config.toml
num_hidden_layers = 8
hidden_size = 256
n_experts = 16
experts_per_token = 1
d_expert = 576
d_shared_expert = 0
hidden_act = "swiglu"
moe_layers = [1, 3, 5, 7]
router_score = "sigmoid"
normalize_top_k = false
routed_scale = 1.0
balance_loss = 0.000127
balance_bias = true
init_std_router = 0.0067
lr_router = 0.000534
num_attention_heads = 4
num_key_value_heads = 2
head_dim = 64
vocab_size = 4096
norm = "rmsnorm"
norm_place = "pre"
norm_eps = 1e-05
positions = "rope"
rope_theta = 10000.0
rope_fraction = 1.0
qk_norm = true
attn_scale = 0.125
tie_word_embeddings = false
parallel_block = false
init = "uniform"
init_std_qkv = 0.0312
init_std_o = 0.00781
init_std_up = 0.0312
init_std_down = 0.00781
optimizer = "soap_variant"
learning_rate = 0.00208
beta1 = 0.95
beta2 = 0.99
weight_decay = 0.095
lr_head = 0.00694
warmup_steps = 50
schedule = "wsd"
decay_fraction = 1.0
decay_shape = "linear"
final_lr_fraction = 0.1
batch_tokens = [32768, 65536, 131072]
max_seq_len = 256
doc_mask = true
train_tokens = 404100000
max_steps = 5853
dataset = "wikipedia_en"
Below are experts of layer 5 (counted from 0) of a mixture-of-experts language model. Rows are named router (the router's row for the expert) and show model dimensions 0-63. Each number is 200 + 20 x the weight over its row's rms, rounded and kept within 0 to 999.
Before each expert's rows: a language model's description of what the expert responds to. This comes from a sample of Wikipedia text that the model never trained on.

# expert 11
It responds to: Short pieces inside ordinary English words after an initial consonant, such as sle-e-ve, rel-u-ctant, d-ro-pped, sk-eptical, cons-p-iracy.
router,158,228,221,229,183,199,193,174,226,209,222,195,238,181,236,206,201,198,171,205,207,206,222,185,175,181,203,195,198,210,209,218,223,188,156,185,213,168,213,221,167,185,217,260,219,187,185,159,197,231,209,175,192,144,222,204,164,184,189,189,209,190,179,176

# expert 15
It responds to: Opening stems of Latinate words, such as acc, cons, reg, ass, exp, oper, that go on to endings like -ation or -ated.
router,177,229,214,207,178,211,188,212,233,161,222,204,207,203,214,180,223,230,181,213,210,228,239,173,165,223,214,198,217,206,183,221,193,189,209,221,189,238,226,212,201,205,227,261,229,185,175,178,187,202,228,193,217,209,209,180,197,200,191,225,188,193,175,194

# expert 3
It responds to: Single digit tokens inside numbers, such as years, dates, scores and heights in tables, plus spelled-out small numbers like three, seven.
router,176,210,208,209,155,200,202,183,203,206,198,206,208,213,225,209,206,194,196,203,206,232,212,183,186,209,204,181,224,235,194,192,179,222,217,209,215,206,227,190,204,162,208,220,174,217,175,135,247,211,186,203,195,173,207,213,192,189,167,227,223,170,196,201

# expert 6
It responds to: Digits inside years and numbers, year-range dashes, and modal verbs or the infinitive to, such as would, could, will.
router,205,184,217,229,189,217,197,162,196,203,198,225,215,208,240,178,209,226,212,181,202,221,209,191,191,195,206,187,186,205,205,198,215,198,210,187,218,198,210,190,222,182,209,235,194,195,194,176,249,147,190,218,182,188,216,185,163,212,209,197,211,150,181,226

# expert 8
It responds to: Common nouns and words like one, same, this, first after the, a, his, such as role, father, city, album.
router,227,220,219,248,189,201,216,182,207,181,220,208,193,197,219,225,222,188,226,220,196,212,220,160,203,217,222,190,217,205,229,210,185,211,210,188,244,179,200,221,199,196,209,226,177,212,156,196,223,231,200,199,217,185,189,200,162,189,181,194,167,168,151,202

# expert 4
It responds to: Middle and final word pieces of non-English proper names, often Slavic, Spanish or German, such as -ić, -ov, -burg, -ón.
router,183,178,206,227,202,202,183,176,230,195,201,230,199,232,226,170,185,192,219,211,198,191,183,164,203,200,206,179,201,207,192,235,204,220,219,248,229,247,211,190,204,182,209,203,218,228,201,190,222,204,191,224,206,197,204,212,185,148,209,195,205,176,197,206

# expert 9
It responds to: Past-tense verbs and endings after was or they (discovered, understood, charged, released, moved), plus commas closing introductory phrases in narrative prose.
router,199,222,199,231,181,222,182,160,215,210,224,216,214,189,210,202,216,196,204,187,218,217,220,201,199,226,231,185,207,186,162,183,177,221,193,213,205,236,230,190,208,195,217,229,218,167,181,199,203,223,191,211,212,157,179,189,187,191,183,211,172,193,187,192

# expert 2
It responds to: Newlines, table row ends, section headings, sentence-final periods and opening quotes or parentheses in lists, tables and wiki section breaks.
router,178,189,199,224,197,217,217,194,220,207,210,212,194,204,221,160,178,194,188,183,231,203,202,184,227,205,233,189,196,213,203,225,181,208,222,216,197,201,234,223,197,190,235,211,183,201,166,151,235,184,186,218,193,181,194,203,190,203,202,204,176,173,174,196

# expert 0
It responds to: Prepositions and conjunctions after nouns, verbs or commas that lead into a noun phrase, such as of, by, for, with, and.
router,198,188,182,215,178,193,204,170,200,215,198,217,213,223,237,208,208,222,180,203,223,199,195,213,183,201,210,187,217,218,150,207,198,187,201,189,224,247,235,209,203,179,217,235,177,206,181,205,241,173,194,182,187,180,188,149,176,196,219,194,182,162,183,203

# expert 5
It responds to: Leading hyphens and colons in infobox-style lists (Country:, Genre:, Area:), plus bullets, coordinate marks, commas and "the" after prepositions.
router,209,228,194,218,192,211,220,153,194,201,175,203,214,217,225,179,209,179,204,170,229,232,184,213,186,203,204,196,223,191,196,209,185,180,188,209,214,211,208,226,199,176,216,239,227,211,176,181,245,171,204,203,169,201,182,159,206,141,205,208,191,162,214,187

# expert 1
It responds to: Pipe characters between cells in wiki tables, plus semicolons, closing brackets and dashes; occasionally was, is, were in prose.
router,198,216,194,220,197,176,217,164,197,185,191,185,216,208,236,227,206,200,199,188,207,230,204,145,176,207,242,190,185,209,169,203,211,199,196,202,203,192,201,210,205,185,199,219,215,194,186,158,237,193,199,219,188,184,198,174,183,163,175,187,198,203,193,198

# expert 13
It responds to: Word-initial letters F, B, W, R and abbreviations in sports tables and careers, such as FA Cup, FG%, DF, MF, free agent, Playoff.
router,200,197,195,226,205,199,232,186,188,188,209,180,215,219,220,197,198,215,214,213,208,193,221,143,178,166,190,177,170,211,177,181,206,202,218,187,195,203,259,187,187,193,218,201,198,197,201,124,205,186,159,206,184,197,188,230,170,190,227,230,206,185,183,190

# expert 7
It responds to: Word pieces inside non-English names, mostly South Asian, Japanese and Turkic, such as Nag(araju), Kh, Singh, Tsuyoshi; also Thai and Devanagari bytes.
router,190,192,185,263,203,184,206,186,258,205,212,211,176,207,204,211,216,209,190,214,241,190,236,160,211,175,233,177,199,221,198,184,220,219,184,186,227,188,220,211,201,197,223,224,183,190,181,181,204,217,233,197,173,143,208,183,183,168,195,227,185,181,192,195

# expert 12
It responds to: Common English first names and inner pieces of personal names and titles, such as John, George, El-le, Ro-ine.
router,196,227,187,222,180,189,189,208,207,189,207,191,208,240,226,186,216,194,216,203,248,211,256,168,179,171,209,184,210,214,203,223,203,176,202,200,243,206,222,211,189,192,214,223,194,227,195,182,208,234,202,199,186,161,184,228,187,172,191,179,167,186,193,206

# expert 10
It responds to: Measurement units, percent signs and figures in census, geography and election data, such as km, sq mi, %, males.
router,192,223,200,264,219,208,227,178,193,196,250,211,233,199,222,209,178,171,200,189,205,204,220,176,203,189,194,169,211,210,192,193,197,184,198,226,186,238,205,188,184,222,233,216,207,185,229,154,242,195,198,216,188,191,178,191,147,165,190,194,205,186,216,217

# expert 14
It responds to: Word pieces of Latin genus, family and order names in taxonomy lists and biology text, such as -idae, -aceae, Genus, species.
router,158,184,216,196,189,189,195,207,203,204,229,215,200,213,234,212,182,216,201,195,217,224,189,179,227,205,236,195,173,203,206,217,223,197,206,199,192,207,214,222,230,178,200,216,188,195,211,181,216,192,144,235,201,177,174,178,174,197,193,222,213,195,213,197